Weights of a small mixture-of-experts language model, trained from scratch on English Wikipedia.
Size: 14 layers, width 128, vocabulary 4096, 47.2M parameters.
Experts: 4 picks a token, a softmax router.
Training: a variant of Adam for the experts, 673M tokens.
Below are experts of layer 3 (counted from 0) of a mixture-of-experts language model. Rows are named router (the router's row for the expert) and show model dimensions 0-127. Each number is 50 + 15 x the weight over its row's rms, rounded and kept within 0 to 99.
After each expert's rows: "comes after" lists some tokens at least twice as common just before its tokens as in all text; "raises" lists some tokens whose logits its average output raises strongly, later layers aside. This comes from a sample of Wikipedia text that the model never trained on. Tokens count by the router's weight.

# expert 174
router:67 53 60 46 31 23 38 42 34 27 53 70 38 68 32 51 77 72 60 54 71 57 44 50 33 58 52 67 25 71 57 62 31 43 66 27 75 62 30 31 43 32 33 45 65 75 42 64 73 43 65 47 37 23 63 32 61 48 77 57 44 36 26 57 37 51 26 48 50 60 24 67 31 49 67 68 68 65 62 32 58 58 34 77 74 55 52 47 48 44 37 56 74 56 34 33 58 45 28 57 57 59 33 48 58 62 68 32 50 43 36 63 53 62 71 61 48 55 45 69 58 67 34 38 79 30 28 51
comes after: "2", "1", "9", "6", "0", "7"
raises: "uan", "ud", "uz", "ts"

# expert 32
router:38 47 59 43 43 45 40 33 51 35 60 62 68 67 23 57 57 72 50 73 65 42 30 45 56 65 38 58 65 50 41 45 60 48 57 76 57 44 31 57 60 54 34 43 66 77 44 69 70 11 36 30 30 40 72 64 72 40 65 66 57 83 40 50 43 44 38 44 71 40 37 71 29 65 65 34 50 29 66 33 63 44 37 57 53 53 66 63 46 64 35 16 62 50 17 49 50 14 59 57 52 62 40 27 54 64 29 44 63 57 75 58 32 55 58 77 21 51 26 72 58 44 52 44 58 37 42 42
comes after: " for", " at", "0", "7", "5", "3"
raises: "ounc", "able", "oy", "riter"

# expert 22
router:51 47 54 33 35 24 33 38 39 23 58 78 48 81 34 55 75 81 70 52 66 51 39 44 29 53 51 55 41 62 63 52 37 46 62 29 77 66 37 41 50 36 38 49 66 68 44 62 73 44 61 50 46 36 66 42 80 44 76 40 53 45 34 50 40 39 21 38 56 77 20 56 33 56 68 58 69 59 52 26 73 67 31 77 55 46 51 51 52 42 32 58 75 53 30 51 70 49 45 50 57 63 29 43 57 47 63 20 45 51 41 72 57 72 69 64 57 45 35 78 53 46 44 36 62 34 21 58
comes after: "0", "5", "8", "4", "3", "7"
raises: "ality", "ation", "ability", "able", "ity"

# expert 18
router:23 51 63 44 66 55 43 51 81 32 55 63 59 53 47 29 64 51 40 33 51 45 57 52 35 28 73 46 69 26 24 51 30 61 52 59 61 38 26 36 32 27 50 51 67 58 43 56 62 50 25 64 47 25 76 66 62 58 54 48 70 72 65 40 47 52 41 66 50 55 50 28 54 76 51 46 71 45 49 43 49 49 77 27 38 44 22 25 41 36 41 53 18 42 64 31 44 63 22 51 59 54 65 42 51 64 43 29 50 23 40 48 83 57 61 59 66 24 60 63 82 73 39 80 52 39 57 42
comes after: " d", "D", " D", "d", "0", " |"
raises: "\"\n", "lement", "hood"

# expert 233
router:42 41 57 80 86 60 52 66 76 48 62 41 39 35 49 44 31 37 41 57 38 35 59 68 56 77 43 58 37 57 76 68 71 45 49 51 27 19 65 61 66 63 42 70 50 62 39 54 45 61 32 41 58 48 36 33 27 44 20 55 68 44 42 43 57 70 53 60 35 54 56 39 50 48 75 75 15 55 64 70 54 65 33 37 29 39 39 38 58 35 46 38 40 21 71 72 32 38 61 30 31 44 49 36 47 60 66 31 62 52 54 30 39 38 70 57 18 53 62 59 55 45 41 31 73 75 60 63
comes after: " F", " H", " W", " R", " U", "F"
raises: " polit", "ality", "\"\n"

# expert 23
router:52 51 65 39 32 26 39 43 46 26 49 73 36 75 41 54 79 71 66 53 56 26 46 51 28 65 48 56 42 80 71 45 47 39 69 23 77 55 37 38 54 49 47 38 68 78 30 56 75 47 66 43 44 32 59 32 73 53 68 51 48 40 45 54 57 51 27 34 57 61 21 54 28 59 65 58 68 65 49 28 75 66 29 77 47 39 35 45 32 36 36 58 77 46 34 38 62 48 48 45 54 56 30 40 42 60 73 39 50 43 44 62 51 73 67 69 54 41 38 80 45 36 30 46 70 33 20 57
comes after: "1", "2", "4", "an", " David", " Paul"
raises: "eat", "ample", "ø"

# expert 40
router:67 52 57 53 30 22 36 35 42 26 52 67 44 72 40 57 79 82 62 44 60 48 56 45 29 60 40 67 44 75 68 51 33 43 63 22 79 61 35 40 57 28 43 40 66 67 51 49 69 53 67 47 35 24 62 31 68 44 77 55 41 38 47 60 38 48 28 39 63 75 25 63 33 56 71 53 68 60 55 21 59 67 34 75 63 42 42 41 40 41 32 43 79 65 39 31 59 49 39 48 42 60 28 50 51 50 65 40 61 43 37 62 58 65 70 65 59 59 35 74 58 51 35 47 77 33 24 58
comes after: " ", "–", "1", "%", "-", "/"
raises: "ther", "chie", "ointed"

# expert 140
router:30 61 48 25 42 32 39 44 66 38 24 59 45 80 37 58 69 53 53 76 56 70 61 43 52 86 61 54 51 20 44 52 36 64 86 47 69 45 33 28 43 51 56 40 57 35 53 68 55 24 69 37 34 36 64 42 53 62 60 36 49 53 55 39 37 52 41 61 68 60 51 42 52 43 25 57 39 62 65 30 51 34 67 48 80 56 71 51 38 59 52 32 51 79 40 58 95 33 23 54 55 63 49 26 64 19 47 60 55 30 44 64 23 58 62 51 57 42 53 36 53 25 53 49 41 35 72 38
comes after: " |\n", " also", " made", "ed", " took", "==\n"
raises: "====\n\n", "}", "====\n", "]", "\""

# expert 28
router:64 54 37 61 51 62 40 56 29 43 52 44 28 50 30 36 36 62 26 67 59 82 52 49 45 72 56 62 50 43 58 62 67 90 46 38 46 44 48 64 62 40 29 61 67 38 57 71 41 43 59 12 48 21 35 76 29 43 59 44 73 71 64 56 35 34 65 28 71 30 48 55 69 38 34 39 21 42 57 77 48 35 46 53 58 73 61 57 51 74 40 18 42 14 55 74 44 30 53 53 40 49 57 57 50 46 36 61 61 57 81 65 46 50 69 49 50 41 48 24 39 52 47 34 61 34 71 55
comes after: " for", " ret", " out", " For", " the", " cont"
raises: "]", " =\n\n", " ===\n"

# expert 127
router:26 56 77 73 63 47 55 57 55 26 67 34 69 63 29 30 42 43 28 28 47 31 32 47 82 47 64 51 45 34 56 45 64 38 51 58 66 75 51 56 62 47 43 48 79 38 57 58 65 05 36 55 25 61 59 78 46 72 42 69 45 20 22 38 33 37 58 57 65 43 39 72 33 43 51 59 83 64 57 46 56 56 39 43 33 52 32 32 67 50 50 32 69 38 58 28 42 25 50 64 38 60 68 20 39 67 66 45 33 51 50 54 60 43 66 66 51 59 59 42 54 63 47 36 64 31 47 41
comes after: "|", " H", "-", "H", " h", "h"
raises: "ournal", "eptember", "ubl"

# expert 147
router:55 41 59 45 32 20 42 26 34 26 44 72 41 78 45 65 78 71 68 52 62 45 43 42 29 58 58 67 50 71 62 44 36 37 68 28 77 47 36 34 54 47 51 44 70 64 38 59 71 49 54 36 39 33 63 44 69 45 76 50 50 58 47 50 55 62 22 37 53 58 25 62 27 66 59 49 67 54 49 26 73 66 37 75 74 55 38 35 50 39 35 56 83 46 36 46 72 67 31 48 45 51 35 50 56 48 73 23 50 53 31 46 48 76 66 75 61 45 36 74 53 49 38 50 70 32 23 54
comes after: "\n", "1", " ", "4", "2", ")\n"
raises: "”", "itar", "ronze", "arily"

# expert 104
router:39 67 63 33 40 71 31 73 70 47 35 32 36 38 55 42 37 68 55 51 46 27 42 59 74 30 38 32 49 58 55 41 39 49 34 29 23 61 74 67 38 54 80 37 45 53 37 48 29 53 45 67 67 84 46 67 44 40 36 60 30 17 34 45 43 66 79 66 41 43 48 54 60 49 49 51 40 30 67 54 75 27 36 56 49 60 43 67 65 54 89 50 56 68 59 46 34 56 79 20 30 56 58 27 32 71 49 67 67 57 48 68 44 52 32 57 49 28 42 68 67 49 47 23 51 54 54 56
comes after: "n", "un", "w", "im", "aw", "l"
raises: "ey", "etts", ").\n"

# expert 54
router:55 51 54 35 40 26 34 41 54 29 54 73 38 69 31 50 83 80 62 37 53 46 39 44 32 57 57 66 38 68 66 65 39 55 65 32 73 61 24 33 49 37 39 43 66 77 51 59 72 34 65 51 34 38 58 38 66 56 75 49 56 38 34 48 34 42 30 37 67 52 22 70 23 55 63 66 76 56 55 23 58 59 40 74 63 50 42 37 41 43 38 63 72 69 30 31 69 47 52 50 55 57 21 39 59 42 69 40 49 50 41 70 54 74 72 59 56 50 28 67 58 41 41 51 74 32 22 58
comes after: "3", "1", "4", "ed", "5", "6"
raises: "elt", "ality", "el", "Te", "ph", "ball"

# expert 250
router:65 44 58 40 25 20 43 29 43 26 46 73 60 73 43 43 75 70 65 60 68 60 49 33 35 81 65 56 44 66 45 54 37 42 66 24 75 52 31 35 55 33 44 46 61 48 54 62 68 46 50 39 53 19 61 35 66 49 71 41 60 55 46 42 44 65 28 44 65 73 25 44 31 52 56 60 59 65 62 27 66 65 32 78 68 49 49 31 41 47 32 58 82 50 34 32 69 58 25 55 48 65 32 46 45 53 74 31 63 38 52 60 54 69 73 65 57 53 37 62 57 41 27 38 76 36 24 58
comes after: " in", "8", "0", " In", " October", "5"
raises: "bury", "ements", "mark", "ott"

# expert 199
router:50 71 53 54 62 54 44 56 48 58 62 42 58 54 56 30 40 45 66 68 28 71 49 30 35 50 36 70 62 59 49 47 32 70 57 36 63 56 87 63 31 50 37 40 50 32 53 69 52 46 34 74 29 35 66 50 52 40 22 28 64 55 61 36 59 23 53 50 54 64 26 62 40 48 55 63 61 62 24 52 46 65 68 45 11 79 38 48 22 69 41 52 50 61 40 86 82 66 68 37 41 43 61 32 37 35 41 45 33 63 27 46 46 31 28 52 45 57 52 41 15 65 69 78 45 52 55 50
comes after: ",", " and", "),", ".", " that", "\","
raises: "iers", "ines", "ym", "Spec"

# expert 179
router:53 62 59 46 36 27 31 32 40 28 53 71 38 78 46 46 79 68 61 48 55 48 33 57 25 54 52 74 44 76 54 49 28 51 71 17 71 57 39 30 46 28 55 41 72 75 47 63 66 44 59 50 33 32 62 41 72 48 80 43 54 60 56 44 60 55 29 45 52 61 25 61 30 49 57 59 70 61 54 23 71 67 41 72 80 49 52 34 48 38 30 41 72 63 29 50 75 72 47 28 46 45 31 46 61 40 58 33 50 52 31 63 53 72 64 65 52 49 25 67 47 50 53 40 65 34 27 64
comes after: "1", ",", "0", "4", "5", "2"
raises: "iness", "shire", "ered", "ership", "erman", "ice"

# expert 254
router:60 53 57 39 35 22 27 39 30 30 51 70 41 77 42 66 69 86 67 50 65 58 51 57 29 58 52 63 35 70 61 51 35 41 75 36 82 59 40 33 47 38 38 34 67 65 49 62 73 43 70 51 32 30 56 30 58 49 73 51 46 34 21 47 37 50 28 44 58 65 25 53 32 54 66 67 72 61 60 26 61 56 41 85 58 53 45 56 42 43 36 55 76 62 36 35 66 50 35 56 58 47 29 39 61 48 63 30 49 44 43 67 55 69 64 78 54 58 35 72 57 54 44 48 69 32 20 49
comes after: " |", ")", "|", "i", "ing", "\""
raises: "ograph", "ost", "oc"

# expert 68
router:19 46 54 43 34 62 42 56 59 73 57 48 57 55 61 60 44 59 49 27 61 71 39 46 49 32 35 28 37 52 57 38 48 37 53 27 39 32 72 35 48 53 61 66 54 36 72 37 23 50 37 77 59 50 47 50 46 47 22 61 36 60 53 35 42 61 42 51 17 75 56 46 65 29 59 46 50 75 46 82 40 33 66 44 58 75 55 49 48 48 55 60 25 80 80 41 44 64 53 68 54 29 54 66 40 28 26 27 43 55 62 40 77 26 43 32 52 50 53 35 66 80 69 76 22 65 67 60
comes after: " d", " y", " p", " sh", " bl", "l"
raises: "ively", "arily", "ón"

# expert 35
router:35 50 62 27 50 41 35 46 38 30 63 55 39 70 25 70 59 75 59 48 44 30 44 55 35 41 57 40 36 42 57 52 33 67 74 34 50 46 46 45 29 62 41 41 59 78 39 58 62 17 81 28 27 63 62 38 37 36 65 15 57 30 38 60 69 52 46 62 63 51 42 43 29 62 75 67 60 42 57 23 73 48 52 69 85 44 44 66 66 27 56 46 31 65 41 46 49 46 63 43 57 54 40 37 74 50 54 35 68 29 51 53 74 82 66 59 56 58 61 50 40 52 22 35 82 47 36 45
comes after: "t", " ", "ed", "d", "ind", "nd"
raises: "areer", "named", "ady", "|---|---|---|\n"

# expert 244
router:58 48 66 41 34 22 39 35 35 29 53 69 43 75 35 57 70 76 68 46 63 54 44 42 26 61 60 60 39 78 59 52 41 32 67 22 76 60 36 27 57 28 44 40 73 68 47 58 71 49 60 46 36 21 56 30 70 47 81 54 46 50 48 50 47 52 27 34 59 61 22 65 29 52 56 49 71 57 49 25 69 66 31 75 69 54 45 43 42 41 32 56 76 49 36 38 64 58 33 48 38 53 30 48 56 48 64 36 52 51 49 59 47 69 73 65 56 47 30 76 56 54 41 52 79 32 23 63
comes after: " ", " (", "1", "9", "2", "5"
raises: "anguage", "adu", "ournal", "usic", "adium", "ockey"

# expert 164
router:55 68 48 35 54 35 55 38 52 59 18 55 23 67 64 69 39 28 51 60 46 53 41 44 56 53 49 43 42 59 35 56 51 47 60 60 45 40 51 28 42 65 60 70 41 62 56 79 57 23 78 50 59 42 48 67 31 50 61 47 24 24 62 33 69 67 56 58 27 35 81 15 38 56 27 39 39 63 41 36 57 34 89 45 62 53 57 68 45 60 71 46 25 72 62 58 51 40 40 48 55 54 62 49 39 49 43 42 64 25 48 35 36 62 42 57 65 24 80 39 72 13 36 56 27 41 52 77
comes after: " sh", "as", "sh", " Sh", "an", "ill"
raises: ")", "),", ").", ")\n", ");", "):"

# expert 73
router:52 51 69 43 43 24 32 24 37 24 67 81 42 73 36 52 77 77 60 53 61 41 46 43 28 63 54 59 39 66 74 65 42 41 68 38 79 51 34 38 52 55 51 32 67 76 43 54 72 32 64 51 35 52 66 51 73 45 70 56 60 41 48 48 34 50 23 41 62 54 26 52 34 66 68 49 65 64 76 30 67 48 35 73 64 43 47 50 58 37 39 50 70 58 35 39 59 39 57 50 59 57 33 34 49 45 77 23 51 34 38 57 56 64 65 65 50 52 45 77 55 31 33 33 71 35 12 58
comes after: "8", "\n", " ", "born", "t", "er"
raises: "inist", "ibrary", "embers", "ittee"

# expert 102
router:54 72 65 31 61 53 49 32 38 44 57 29 40 75 38 58 62 64 51 56 38 57 44 49 44 38 21 57 76 48 44 66 12 47 59 22 60 49 55 64 46 44 27 71 60 44 52 43 52 46 48 65 34 33 75 73 35 61 70 38 77 52 63 50 47 34 61 63 41 72 63 55 29 69 70 74 56 36 41 52 60 75 48 52 28 53 31 77 30 68 40 16 55 73 50 60 75 43 71 26 44 43 52 45 55 29 61 34 33 41 09 48 28 58 56 39 35 70 21 60 50 51 57 60 51 52 40 55
comes after: ",", " ", " and", "),", " or", "\","
raises: "ography", "stituency", "ources", "emb"